Weights of a small mixture-of-experts language model, trained from scratch on English Wikipedia.
Size: 13 layers, width 192, vocabulary 8192, 29.5M parameters.
Experts: 40 experts in each of 7 layers, 224 tanh GELU neurons an expert, 2 picks a token, a softmax router.
Training: 260M tokens, 7941 steps.
Below are experts of layer 6 (counted from 0) of a mixture-of-experts language model. Rows are named router (the router's row for the expert), down (a neuron's output weights, with its number) and show model dimensions 128-191. Each number is 128 + 32 x the weight over its row's rms, rounded and kept within 0 to 255. Numbers have three digits each.
After each expert's rows: "raises" lists some tokens whose logits its average output raises strongly, later layers aside. This comes from a sample of Wikipedia text that the model never trained on.

# expert 13
router:109113145099115156146100106091132140111129189174103133134104167084127172117079141114126108070127066182074119144126130101105118111188102108140124103093131105184165102148179096107128163162170113
down0:176100133126124101123130155182119108146116143128159116116086093140063136146092110125102163117152170139103141158143109085101129103143172142080143107134087111158094063130155126133163136155169136
down1:136169160079168139120118072135119133126155201141152115116134152193110148118065159172184167087138103096122163089088152147134117097072109121152105155170161080119108095128168121065102109143106119
down2:157135165097111084131087117101158188099086191143120107095058184125128137150123221162136116096141154155103150077109169145180175113130106138119153072120104135137134120111181170130106083078135104
down3:103151151129110120110133132104146109092131143123078200136168134151129111108193118094117103129218191171123083106129095141173119073103125141077160146100112125110176115131095196115106127114162172
down4:088162103121114100101056184105157115139117104132108179149127128114134110181134154096149085133134139104164093153176113146137088127137136157127150061118080158127175107085080146145096126098145124
down5:157168109145122167103120126112168103094162154147138155091111149085085134129188134143174161117162146084111123100106112091066168119173120142128129202156107131137160187119174153162146113111104104
down6:161132076119099129128144178088115112131073066096161142180155098133059180062104132125070129146111158076148131129152173083086124134087141156135135133159129070128153164133137074096098104113128116
down7:093089147144063197147171111122161069112114177129150126050115114098104093194134167163201109102195139161089114113082109124174163121146161109136138174168130151131103127187142088119082114098155079
down8:105137174185085144163126159176186112104120080118111104131106114194123120098105144127107157141126080124195153164111078160222158100103129097097134138129154090105072110159114152091142110140180083
down9:185181142109157079112120118100089120140087126104129183203097160125119171174105144143123147114088158170149139140132120121121107135149085132120077165168122126150138124142136159184181144100027137
down10:156164075057144066104114100155131111124116128143090138116074094167168125113076109151090120100093126108116153112128167108104082100149120143159150134170145099148151183108129147129160190049093104
down11:143148119184122152116160178145126149110078047115116101139152068131100120123171074169092125130080124133131113175109101078066139163117099119142089135110122174117180094150126097113122156168161102
down12:113121133173078136157117114126144117093120064151091152089177119126128076128119101198085064144199058156152094055125123122166142130141142135101116146134121118201140128090141116124140155166139151
down13:090090120146142160107147129169134123090187163134079187164116120151080143174119101124120191162104113109143200103097143159162139172044126101149131104152133107160134071179163106089112080118150127
down14:108160160116097146117122134167126167158126085145139142116200104098158132157121152152105110142147160089106152175080084090163187091128107129124115167102115158100126103124116095157153149158086087
down15:107146178160168123098138155129064185113174116118142076117169109126092122110129139121147112137144127105158141160139066090079073097084165098181119078117096102162128149141133126134156125115087100
down16:135092151131103168161103130179120108146120128154132104142135125147090101132194175121152094063152132131095119155129109130111124123137112104120159151083167077138128121098175050138093180172097084
down17:099112098163124121181152114122089106164105129109110157160132128080157146169125083072088148137149098151123128147127146102119115148172132087131146181146147064167196093111136095185075117109138085
down18:162118153107159127131136108138168106128154104126146151166039114172153187106133159197136156130059100145117118081101166166119089140149085086129119091220135098101166163110136145123174131150156163
down19:098083134138114140155080143163101125088112078183092171195087171127152144169143107115129166141088084133140146161045104139140145119137201118130033116113110098119081092142100108090110141170145130
down20:119134209168117153148116128114108101050106127114141171163108124114101092148129108094200136081096071118121160121132158134130162107145161121143162136166118140118105135136173130107154079099161188
down21:138164097074177133131110091119148070179122194123111145113112111111125177116180137122129091128119115191097149122145114160144128158179099113144118156111069216183137092094144140169173156089092161
down22:189145116172138058111123154175124144128133133129080134098121161089139111100119093086125233087064153175130092139154168145173078147114111130162132087122148050103134167095128127150086160103111163
down23:148124156109115086065093125122159146150174120119172115068112128090117184101078168108080137151143151077107151193194149130081047161165131087179175064132109100154144140114171150107142084110117111
raises: " the", " this", " their", " a", " his", " its"

# expert 14
router:118145079068110136109096109099109161096139195103113102095145110142116134185104112084162124096112080117089090109128133032162146111116119130141117054171111123160148126143158149131184157159140120
down0:135139179157078122186112127126117103120134154121156084132161172095074174097082090165156154080134125151139110133152134148152108130121093130091159177196132148095102106074153097187130077103134167
down1:158104130135163111156167190168135141093146113100144151116119082122096105145090110140140121121168136150149186102107084162126186065170158119148101101115118175071189155139141145158100134141108121
down2:083154098135121105074107133094141131126103164075133239083123171116128132102161127128127171081135113150121086172119133156060146127101188124128130163127137147131133136093141122098128171079106103
down3:115081145193130122137152165112155139097150102176157110156132192123120087183105150135106015152129127126083127146082179108121146130148105163104172126175131216088099105133144147110083060159181148
down4:092145139145157106203165113149118133190163112097087146161172093129110137123124171135140129115174061108096147077104128116102067152176119111144124093114063166120112093089067131173128108108068197
down5:077156113104176096119156104147128134149176118030086151106153150111128164113123139101120199139154126114158114100051189177188112090112115154098144114126060092100078160110163102122130086080128154
down6:156116071105063090136112114128107116129154154166143104074112138136165115150133169128106139150160212147167162137075102112108124125153102208142142135139104157168064139182143154098139107079127102
down7:038108169178109122149110107124094178134140109130147074108157093092091183168179128116164144122116130086117137099093152129115157167142111094117125119161114189109091111101120150116121173131102109
down8:154141055188080103121114129113136137118174124215109154150142115147088162056112134116146178090095131154168138142130108169089118135097168062107135115134157142133172143116097126152148164119096153
down9:125099108173128172160147152119123086106146108106173164179125159094112113109098153169107127092115147117128131129122113159124088167141111079100134093085120104172118139139112056165148100209149100
down10:179137123125116149133168127250160120112113114114133123133132088110112150111105107128137082182091160159133141138140157170166193099151115140096117183146144156130163087151161112106140088059113164
down11:149128149156115143146094137131133160113099124070076165094109115123140057089120119124099112127167174098187101112157116094101088167148150115092147117089184129116185096089143111085125124087148139
down12:101157179149120118143140148071098127126148065132135161083131198077125138119107127092091162117146119170104116119106145081141125125109152076125150108103114180090113132118137107180142127212093097
down13:117082110152160097115141130125090098090146127136193153091180128154184141183106164133120127140103118202117117147091163125163128084127150102086081168154086135143069115148092143108164162138175124
down14:066115134121143154128185112167105122103141078088102157107122149096129139116158117104073118091150100107109131100159120134096072160147064148143211126148101127133140140128101064130158138140117124
down15:142091147157090176156145181130096075097159178147197153134091136133160166110077107139114076174067086165120113109140142143164171156153149167123119113081184122163113155169173112130172132218091102
down16:064129111168120147157146238126097116116131149172080140124129133125139209103167059138104136133091075085144166137087205165141111139154096091118128109124072105108144147110118128095179147134089111
down17:113179142145115098146129117093086092178179112027139115118136061166138152090100154089121152130149140165185130143080114188142144127080138065165188141136118124114110126082152114149108138134125128
down18:055127147110150156139198172096047127187125133137158129073115180171108168134169108066105185137132137087074118157119122113133065119156069169072139107144151122173118099117092163175112193150125151
down19:103176095164184032139118136103085153227065161179104132105117168097078097165126070117107130145122119109070144143136123115119121131107125105113135140074074079129168166130171116150126073146083062
down20:113152138189085142133148122128161170108096122117081092157173135138132108181095184137060132123081140129119109111102122110132088143116073130168093082133114085117079156137124091158085106103110184
down21:189126083153212097093120124117149120102159128099133115108093096207156087105123135103136133167104101111149172059128079147152142113149153150107077099162148162135146146148124099130154119038129110
down22:114115127137091127118093079091177147148142109129123178162089121175162117107133151160076102105149141156136122178179118134071114105102122168098140162112085095162128062114121160068129158097121086
down23:115078132141109144114172132158126149120104110135144141126115057122093096070164118128144121141151204164090159190074164151138149180137165111093151155115165136119088121059148134077119161141159114
raises: "min", "p", "urn", "inch", "pt"

# expert 34
router:137085108066145138099133085051171157079103172177100097146100127136141110118152208049166119114139128164124097133109177057130098129125153091142129065139117140171156141162132139144126140134122151
down0:106104116116130189141126171130095137137141157125162117102109133125107108171118125092134144135127116124090161160170157127162124117177081129108169082128111123157112117124103076065164122151158124
down1:095120128123171177089141139153097080104162109112133128147151093129185134080121152168089032150111108138064167122109078132161127176151053133109112121203141125084160152109074150122154117161102096
down2:069125131085099113149073149166105118081120160174090120133096133161179081149131081130091095140154114143152167136191115179125170191147160157140168174115174148088157091094080150134113063131117164
down3:193169131108088076130108128147137160216126151119135126157134178082144067106048113133129150134120101157143074150140154205129130048181144150116126126114169142091092146148127147042187144117143128
down4:122143137110181156149164100103116158108141043148209157203077167078122164085157108166140154111111123110035144088164116136119136100095148070149163134056115099142099140108110100132140180132123096
down5:137116159161137139185164121118115133134124110200147153170189161105092169156105120136114108159142109208132059115087091084085121103134125120092145081151059158156142184165122129149113129090154120
down6:072140108131114120090098109199088157134184111152137083175153105175141087070126161086153120199161137148135114145145099124117123124115152114042103068146096153185160079146080143115094127166151091
down7:089128145036139102126127119153159090185103137144150125155098110106175100155125154131117081126115195166124147184137168126154146128087094134103154138118115098160112116091129128133098153189133048
down8:121142151122160138151086102188132122119162113154161094142145146124118151127100140140127097123103107117146113153158067148087114093022180144163089171093133161158168107112145094104145117155172125
down9:178105102171129120127156077135116176162120101185111095162140137212105177062139125139128100181153124160134075135117099161184105170106084122201150121062141118122155129183167049114141097161114087
down10:119074141113128130127124140137160105066178143107147101116119118153119120151170185145190135127079119136137119178099111143108159153155156123130056138197140121073149166103125105071113142106157102
down11:115157130074166151203133094104132139174122171137161132139162148087067118126148077147180160075111141067114161155138102164070085086096152141105147164172096101148135048161095123164059174128136110
down12:151128187182169131126137127121091095147130080231109115110034169103114112043073148116176155088117089139111110111127136151142120093190092189130116192117172093090113169117079130111111208136119155
down13:111157115147129072110100098121071093091145081134144139121129142168166133077160144122159059099067149200106124127140102146089137104139175107131088144136089120157103157124104126114155122114127144
down14:077095166151104095172116090176122150120134100145151130184161153086103148094124098155133139105192136116085123130201070130088143135061147110087161162136093087106161094062129163175100170154156095
down15:080069148124130171153149106155081175098112105101129066187122160144135108158161122102077114181122145089120174160183123091062090128112133127127132168128074145151120091151147092123155084142142063
down16:085088162131119119059116154194064099103179092141122110107176157158099127076144140078108078217123103147115106140175109097043095167174124147150137149117150119119163107090169172126103072082112120
down17:143108072133112139160146146093152138187064037115129106138155113123148112132203141129115163112165144103142129128060162110162124153138147144144108170103108101128106108164174177153112094066140117
down18:161151089153197166129158134096112081206090121177155151154132124150097075129153064081169180083174122115190073119044132116107136114167137168164134113087131173141117157070149152126119100090139155
down19:071148136134105133122063121082096126145102138110096189129114121156160162127114111146076125097110119158116101125119110098129098149105127154142143158155156125136095126089128092083111110132132192
down20:085115102126162147087052149161123091140155110097138060123177124070138125152145167154132090128118166150126073071159101108117111134082078132115100115122110160135131164073124126117137137126108088
down21:137172110152015074131090156050182183113137157144119203101123126113141126093101173137109138089128139188107123056133115167083156208092182109158139131139187098183099153109117145173146160132084129
down22:154168163170176121118141155154118144163143058107145167131139123113170086115076129119065171086135080116164183084051114106098117120161183112155102124127160107113082095092141149137091167091130134
down23:078142133157105104109117142117191174166088132106091088104164120081084105115163131125179158124094098140132072139136149139076151137102126154152111176094173196182113229130073089110151144145091096
raises: " as", ".", ",", " and", " that", " on"

# expert 9
router:103156111121100146105109092144091166094173117145105118179107143122111173159088153092106116134163059177091102147138133109099090129152151127120115112109115118132157088152178116134144190143192156
down0:099121167097113082120102128108092133118124126103091139194152146094139111093125090117196127176161115112155118092154132192117191126118125100154153113114171086075115076158140154095134167069162148
down1:110141090147177116114110186100156154152169119085143164106189125140094158130109157127097237145146161126152060158184116137196121099134086116080117186157096133134108161127130163131149084116142102
down2:111073141135111078118041158198112122193083126093115109128054134118147170166151142106173133143119129071139144104152163118156143153090179096171168112134162104211110105129128137100138154163116126
down3:143086114158124141149107159119161115100124120118187123100131111070128144156050096135133172107113117095106111078156147142121122127094164093200067097149127188134132158178130179159128131185163182
down4:130096051145157125109069140140126145127150163182151153202092179131083137159161159121129136148132107151157143187149123166075166162154143164092120115142147150155084074110135130086146101170089116
down5:144132131140131096131110167090117115088134139124171127176128107117166036125148108151134119141133126143138136132140124170143147064127159139099194130115112096107129105168088147090113130107053120
down6:149136090104171171097128161137157073087142119110171140091111133100099179144100095096100116198157135165078165098085101128112144089092120041082112186078164169087172109136183189119116123163087168
down7:112083126118041127190153049101153131144112072131189151150060082131117148152095145077097123161129143097162147103151147129116154074124110189126165149160124127084088181198157106181158073207110170
down8:091128146148115141171155108088163127174142176135154147081152130118146098179134107144114077138201121160142165181191146165156086108133097129112121162128172121153161095117110090135127075136136117
down9:160123127150110150093103112046174118109121115113112099120138134158125153043104124141144061152135115165159155161162168207149171097122114156123139163085094140143150129157167092142150146054095099
down10:126164164099091072134113151109089130138114178107154184145138152076120125062095183126094130135092081134088106120140103107120154163077145131071125103181201158083084158131207113108107143130079106
down11:070134156087136086039111134140138081160144096130148138110151073169203074127128119099126129130188135134159112136117101150110149192085097100158103056145131178120159100133150152196129135179168090
down12:188155137182129127196133174154120077075130144070114128112132106135060142122139146136159162098120087143145135113111112150086160153153065098115082119114123135113097089147159136101127179110176079
down13:140139101103087142168104104010155089134144156157155137181141143141128090163144127192121098142163138172114166114109145147159172158107063155117101134149134144138111107156141105148089152125101141
down14:131106103123152064100067125174170088112132115105129115122145129085147140141138183083089096094146100175095195091101148196129133141103109103167134141119126119179135149137103158122132088113075107
down15:148123115150132108190119102120091134111136208144153076143067160161147135163114124088084126148106085071132114139081091063204118088099165169114108146135082133149162132153087132122087080090165159
down16:103191114143143170161140071121091087186147153101132100110123167140129082087163151089112103118118107186107130120107186116116055097141170073139105089117175153159130089155077143139105120110105110
down17:114169149153189153161111099115117101086073145121155119092171153135107145112123101142150126152128153133087134112141122108118110146081142169116080119115113125157076044185160185146158134153144110
down18:160122065125109144155115101068108125158063094086103144079135164146174094155092143131166117122141153111113138104064147048124155138101143134114150115126113080214126121122174133157132091126140159
down19:125139095123126167133171144108079072106073122120132135165160130130142095075118126101162098130161100117151132104128135151038130153185144157161138000151106135108161083161176101178099137155183116
down20:192111116089118096180154114088129080102066158182154150142136062121155124099155124127160131105161109139102153102110119127155085102065140159186143159119084103127084122144018179057158161119050141
down21:150174160124107128079148103107102125124099157128114129157071152112168099099131106162177151073135080132118191077125140123108096132109114158098153128171159079164097116095119116109115119082180133
down22:125119172142142087144095166087182119161153087146128064121117052131081118130112108122097105122131137094111121129122115094145129193159157135159107089132113166093167125138215125194139105156193196
down23:142123136123131089136181171121078164142083073125105031104121137134113149110118186160131069180145155162151151134113108148130178088119134143117136114134084180150101212101068101141149130110118125
raises: "uth", "unc", "sq"

# expert 7
router:132128088104106143130124098130132143125144151087095081128157142111154142139125167124140156122155140116109130157135140098138104130094126067145112118173096097188091161150123126107126180111136089
down0:082088120168044097081117099188093126170172036151139128143143082120079150104121145120145076139163178104181171164153096155161106142166112125164082104111132107141140122147119101139106084190121106
down1:213112132197131129082129085141099204119090128139096135119125122148104128115149188099130184095133131081134137158096136168121082124127125109150213067149157107111128114133109085116143144124108177
down2:135131106187130129095060094033130085114139155100147181180097077141139121128161128121156118130136070124134064123066092096188147134110128111087132126171167124146098128137093083115140133100101205
down3:093148153090139122135103150133139114148146140095155124108075137095124106159131134180105078140109094089139155108095104173126136080120077164106146135087146135144118150141199068138168152141104069
down4:169161118108145151151128186107086158136117126159133144106184059137092172137131095161162175133099092183112087093092122125157160110134141088091139106203079144081150152153160063171064102158137161
down5:195043168131090128122146094145110130132124144118129158116172141083143137225089124094117080125106109135075126113147127121150173133153133122136153126163049055123111176110158100103137129101133164
down6:071156110087158137140165105168109133127169180108155107113082144107109066102118140153168126169103156098168135190114195120133162146111149132109152111111220113130162096112118119121104144102147130
down7:186098136173141179089130143155106113242193126138148139159129194093152085135106122120145148156132151117180108135156099175114203132144155219164081137152147093106051125163063086096193169087073148
down8:134164090176123104066053152150156148149136090122123165085117076168115166134138189119100165145137112075144115146139090142104112131124107143157140194109111094112146150109166145081133143107126063
down9:099182138113177076147115163141143193073058126101158177082118121153108114081118144159078155113180114170120120142149102126092119097125140102110135097150105161120155125105143105168129094147138072
down10:129132111117121123184134086140154090086094084125095138142144128091084136127102104158169170086094138124078063096113104118137156138130128100079116059159163186164129080125104124112156165141154202
down11:203198118140139070174124149154139120113132159145090162083119157140111143144080110175118135130116151137121172103124170177159082091170125116118111125156096163141154133109138101144079130113125128
down12:112082158117029148138069106180151132112189167120179138127105147084138075100144123137091087186102126137118124104092136144100139159135095110072148140095156139133186110141164116145129088138073096
down13:060161171170143122112133126161105187118132139092116153121217089083149102157069097123071169093116085143176162139135150128145154128106083108155145092137090090167155133106110070077153127165127133
down14:123144148140179126094160111142084141131070072115114120111177162095143096100117137117127125166123136100119164153167101104140112099173166133152167141174115199075153098133115112203065081165101156
down15:003147101119097093060164126141138124107116110115114140106143158128104121090187087120139084115098139128119123138072118095147153115074150076152135121115177157159162063162056089145155154140094136
down16:176121132141125142127147127065100117080196090117116120050174124131150168200083112184107171142158127101099140086176145151122100119088121148140113124116179158161152127162142098091114113142155150
down17:115197131171168099092099124151088092210132123128180064129096180174131094153149143086061131168115127181138159106142166185192107105179106105141131172135092160079154079164141111138138117137128090
down18:153131138159123124141135151118081118101140107101151126120060073104157075156092080144162147115081140088137088094083160100094135135150125194163104190076102151094146109102134189100101195107124136
down19:094186107101156062085132138086145132089111139137132069046138103109123150045143061155126172121182137175074126146127137142098113123143183084133123155054102133153137127075077094088138145129142113
down20:108070180182109135158133129111099106168184172145167107157101137147153092148139176152178131128127162075173082175098118056139173148189141109147132153082152126142128108153096128084093129161214128
down21:117134182170241150122124053127122101140172101204148126150084134147159113112099125169114161136113196109167095113050064102175155180099151154151150162108077130122148143132115163154081119186104129
down22:084199114200135104120184107150144176139143181131137098107106105124122176148154080142108128146123148132123164144118094185151124107120143158119086197107049174110129084139182093123103201148115150
down23:129140216151125104105134117172113069179124071109172079167041151098132166189174091173170133115124149097131094189147138130128154149151208121066084158140137164115145100123165116091108111098164124
raises: " and", ",", ".", "'", "man", " since"

# expert 8
router:122089107116110134128072115088172141122188154130098107095107171119159135186109145112218093099168146166144087139147095098108090145091122124201080086111099077162135161151129139123151141153156114
down0:118142146127098110171139135128088190165094089092091033140164118132152145109146129124064130109140095130146147079064165062063167129113131118136121110139120097130099059116156162092156139161154121
down1:109127168156091118134123110151147163140114094217103161108134139117138104154085142110104127088071155142114131151075162109179157126117132163121111144117171098197123155133134138149103098077090127
down2:132115097110150132175139149092179119134162104092105069078128120214154149110161122116094125091195085157143147103058127095145122125200101165092120124159144127137126126178152093104077137121129122
down3:133102186118115134162123100074123137154140133115110155148097127099131085094133175140170115114092141108077074155111152163153170179097163150140186119087149120155114093079070167076107096154110127
down4:157097150059111155146067190103137178188137074106138160166129109136111217172102142135131123129136127118109158191176095112147139168113136127087162147144116107191129146080168094112095124069103084
down5:119055166117090118093116175102117142108144134122112134139130119073108144113155099137114121135162096166112097113193129159094126125126101117163093106082114145096060138133125162153143148140166166
down6:191209135088184146132141114202184140108139133110156059112066117146144055129147143146166076124169116136160129109061082117123098132148142122127139098068157191166127099115142081120119098124178100
down7:135129121137053180113109131134118128130173165130109112095140156146130106099173131132092190154127149081081121124058158119131067191089097088117146129126139087181155130102133186106095139098117082
down8:149114056121085155130162100138131116157112148072164121145121081155126125110130086099105146087080064133197151096077088108082140106097136152088117077190101094055137098196088181122116157156141124
down9:114147145133124088083155121212142141156158187095074070113154130133130146110105173175134129141097128156123161152116101105108123141146126181161054119129133181124099149124199127113162129098167142
down10:118125178082183097142098136130092157148145107122120127088115122106100143094107094107130149167091141148174210156107060150141086138169071110142130128160087107151147076075090138105089177110149078
down11:092112089136136124091123100121122071148197173118152047123149175121086157101149096149204127134104131145103069105191129154114161112186107089151112082113146147102158067135204118162177166137095214
down12:070088080121076179181142192057102121146122183116142144150189148156126142135137131135168176147103161107087085130163109142046120087192141131055111142151126123155101094122125155145126101124101137
down13:172134137107127067101111127160194126119173212119162103105112070171187114139081157137169144103167170074124079097150093089090108136080121119144102129082143105128119127094117138084196141137193154
down14:113208177098156082155125077137110161133117145192126115152132095111161051115089095066132141116094197131106108103083146103094135168154118099120111172177091166100128128105084095181118153142143140
down15:113078141123114118156096087153140197119118145100095087123159131129086125175130103186112111120160139090170103158099101131154098172164106091105148030153148118171136100129121055123142123115112111
down16:106126078114148095121153178169111145143152094108093174138130142131070152142155135081122133138126087058119160104077177163108122156122117163105052127194136149091162157121098154162130120095065118
down17:138124113117084096136124101140132105147187116106125041115086135128130082107139147105121108110157095142134104194143132114138185103189103127098142108127164124158073140120115129158105209092138137
down18:116131161089133129172072136158126153115141128109097052181123187128098130140058099118113116104122083111083119092097171098095126115085153201104098116165184085149135107114099167109106193132123092
down19:141141113080144104076118114126114127125115156143107151159149126118156132140178125155174134106164186148160126114156157183099169144128109108139170082144118082148113108074080086109106078158110148
down20:118101148111116099119105104114181137153100151135114139146135170130118140184095139117110076194128138091135132096157069143110155124145112164134128161113175128167106124150129141078135145141071125
down21:106156173123138076102114130151117124132168155161104161055170120151148078128123154174194070140089099114118111185105105162168179183101090120133146125147131123084145137133127179172103105107127140
down22:076169131066053150121069049157132194126123099121127124150080132164126085155107169126165105157142139144196116094145106154194133149150082094094141105138117147152167122053079167137099088123069098
down23:122118158043155149081142184148135123162131116118148135121157124076129136081146181084114108147103146132142087134140195128145129109104123076079142079139131090105088127154102121110078103132118105
raises: ",", "–", "."

# expert 28
router:132072056129107140083108104100128116120112160145108151184115170082083150166128116094122070079142108144120090125128140071098116102097113084147054076147117084117226182134166133106154186141170170
down0:068147068190136097115144125130120127168107091109159147155048186124087085112104191086108165144144157125168104093100089093122144138054184114129147151132044113154121189090075139156038122076136141
down1:135171111132094133101157126113136165112134057145114095134101116119121103161185211087124173126165117101106154162112117107206189174096094067133114147173124117142131141125109153105114130137130096
down2:134130050154157112173120158132126185136182137101101195113130118091106149095079115129149133034108094085145102102141095117161153119171091164101155137109142152113051127130150115108141085144129165
down3:077134065133149162134154138161164118105116128078160109163174117108129138187125158160075135158153147092119173054171139134155109181130073097084096107140102118174102096120171120116134152177156110
down4:150127167099103102070098198126118055116148208098152186065144154169165154058194067143097059109102126098138123120109153122065177099177066160142084137145152169116087102108076068120156142100128149
down5:151146137171098137083131131145158114149178186195108106069085109118161147167105173132157191120082116137154161102130084118070208098092159130128138113136129109169095145061181091102103126133151070
down6:156107101146069198116156101149143083125137154135099122113118098124169146096126110145107149129131146129139180156138186148125104099124153179101103175172098161139111155142062149096162122138152125
down7:163075118100127091145164107093106090148111151158105147147143107117118087175166186126142145157129160140133144097090104206170124137128143150117155075095120087092031142134058107114059174079124080
down8:130127083083155141091139157125125120186167130120134114152183164115187086135142182146099163160135107047141156142121143167123088097127124137128159113150099167134123061184119148131222025099140110
down9:106151222078132113130149109144099097129089111130137115152118082094189190117079134149156147174139142129100143117117078203104120121200124125145088217113077177099106108040114102122139105183118140
down10:126098162168092112118135162131054070130175159142154086041118158118129133122224146177092138143098111166097070131089159107112127190141122128131197120123096104095095137167096137190141131163140113
down11:150124144097139167120099085215099107140156083171158171113169165106109071145126163066080109125118156136110139150114155131117109075109078201076198212129131121136141192114128142118091139120121134
down12:150085159152131062133139109149148149141104142114132126153121175160089092134104145138117147172148138145177165121094136121135106094083132108138124087168090129070131106173152161181103129168124131
down13:104139093141071144128043058134130139159080124123159128141100100143115120109120031141099096162110166109139102082116166125144151178076115157157153141155133126080146139109098109104113142111160103
down14:097107188180095165111142110144123100119186100106086117135133126154125077087162078090078097172110139133115196138114166133117121038101152157135143128157130079134117053123091152169197208108158165
down15:131183130148106151150133115173143134154137157082144124134154158139094145110155104139104157144111159135147197098146145157113145142149091106102136215087162103129069114154124140156192157120156177
down16:189164119094117147079112122179124033122116144082161098142152078158094116126119130146068154143098134148170138133069156082075123087159130127122112133129176091163146177173140175150152179148200114
down17:087133126152145119159109142156133141143137117118122111109149156139144139079118150086112091166140143113156135104121144167120121174131065132196174161123195115095075113155075154105082115115086196
down18:197070153122150166090131151137126115127103149096174188100126104112134143105140134132079131150098095089149122112136094129111140171163162129107130190113142143132134105094147118058104173174123165
down19:114092134127092106099215139078120189184132066143128122129089136130080077151184184099183107161117120129128121132160176098136108178133093160111110141074168120129105166164144143128163105112138154
down20:106099072141134121146137114125117156189124201076187133114157138109138106186209094091160175117171122174138141133117078150159114063157140123144135103135125192122115092079091125075111106118130187
down21:232064125115117140096117134162122133163130186119145127123149185118059097183170111122172094124079118086145131088170084040119095107121050143132087180146090110141106175159122144076128122160123146
down22:122100129138065066146104107198195193132190098086142149144154147169115137116124048102197122056202103105119094118163138057103117118111164134118123134121144112099171143072120141093133142151100154
down23:161127130109141150120179097173095111139143056153131159152110147105164143121139167095139135193122118155154174212108108137119120095101088156135118096134093140108168099109137121131129188100142130
raises: "-", "que", "−", "day", "|", "aged"

# expert 24
router:097120113107089133129124128132151156071094186174088149168079141143132099162073167109213141081131114138119105108148128118143105143120167106136077110134120093139140136128161112157122170148206152
down0:122090197163124148105096135119075166162176157096085160150115171121135186138123131120053051210123151150204107085107168163164108163165130147079106142065147154143126043154145070143143119151150114
down1:119112164101136101135057130135193104111155128077123167125110153109169150121167116151115127146155130100120185107148079179135102151107106200161121150104138111148138172147109168087117140139100066
down2:114114166158115084134168100139178149164156079176098155142142130194099099089174148090101182171099159185165168107104113091199113123099076084132083109078129165134123128100163077207155140143107128
down3:107127130146159140109128103121068085130100125066088118108129077143114067126152195091174143185125129089141085181189157152147143125099121147146140156142154088173062067138095159152141142200116125
down4:158142082127114087086146060141179094118159099153112145102142091190152149163174121101109193129114104131138164132090068080104162104095125116132068103151113113176116154125095090168105078085124021
down5:186101104135124096149162161130134127200109151143054151068115141146124140060137147076127113196158111088130123176152175122079118170119191182132140136109069128152111124112096112115153094141121149
down6:122106150119119151140071163132068099098076150141118192119128144134089119126200124104195122188091144171078159119166133129132127141202094108169151118147080066152168124151174176111149154156087136
down7:146208106111077116164167143059127084037108094101134134156159101201112155080136071129111154130165135150097163128129127178172151087142126136100156120095115125105157161127115110154186136140081171
down8:217126117124126158189125114125157061130148149160106117125107097025115100137122111185126137128154151162112089154080132133111088120159124091115130185127136132150163102116130195151174135154117114
down9:165163139106217118198151135112107071125155173131118136142090173123104109098147111167105094098159075106153096129171154147089123104099133157113132167096086054119075109130111162080160172124117165
down10:107108167162138160192186071144155104074164064127137171063130153096093125096101174100143081169123157157147165120104077160194158120163147151132113130145105139115155143086136096115146135164124138
down11:080086118117171168119150181102065065131125120127179157194108114113104198126131124110160149146138155110166122124160140203173133102127087184127173120098132113152150130157133057131161150132089140
down12:077164156080204117087130137160163148074173158114138139078132094149107114119112179152144082195095129123172129122135121172111154177116091187076114119081124160132124098141160122112170113149174141
down13:121128087136138102177137170152235139126135089135187137109122128069143069175111135147051073234068120138133134119143096187168105116123156157133122093142097130109136102131116093106095097139118131
down14:062173138155148129144177100127151125123159015161184112177077157131135110109108107122134112081139154141085159120135151105149091152115121182111139047092107133139162105134137088092090095079161152
down15:112176121081191174192153117150138151116116081073166092177149081143073150062183113134139097180154139119102152137113092142128112122093123120120140087177143099135129133167164180128141089114138115
down16:127171080145121122136138209131183104174107211141182176115118099124118142104193181101116153146167121127119118130198124094109156111177177140132130122118123144126097069132157099118077099079125138
down17:046125183144108127092134162160078133121103152077140084108149143111153136176144167114146132065090136136147124148229117153143096148151103150158092139069085190136169181140171087138120095170109129
down18:139129191108137166111160186177141164097063116062109144145131068133126109156124135200116096114169124144153159182128089131146123116163101136111102185145158099142113083172150164135101098156139105
down19:122170135112108099088138158134131139144122128098132128037121178103110119113110142149040088102115122120123140153107118126167140064163111122053167102096130125143137170166150094126178120106099100
down20:153118126158122120093146166111118174155121061104129189085168119093128098076122144129145079158173166081180105106116099106170145169060142162084179117115140165100127087092157105100126084090178121
down21:158133095161132121121159133097108104120166082133102150154152114136171187101090095177133155122129103159130136151073152115086132170119138122119119078145066143104139127100184156059106141114179147
down22:172114080105119147124069134123054142178160157168133057079130176136118164120107125007124095151170129098083125112057145114138161126128167082119135128155127173134134113194127134073102155110135151
down23:122126132147090073103179113081135134126178084077123146167072079129165117146109111115122124140233094102123138100081111132103153148127103138054111138098124121222127117154128102142206096165130126
raises: " of", "ue", "-", "er", " with"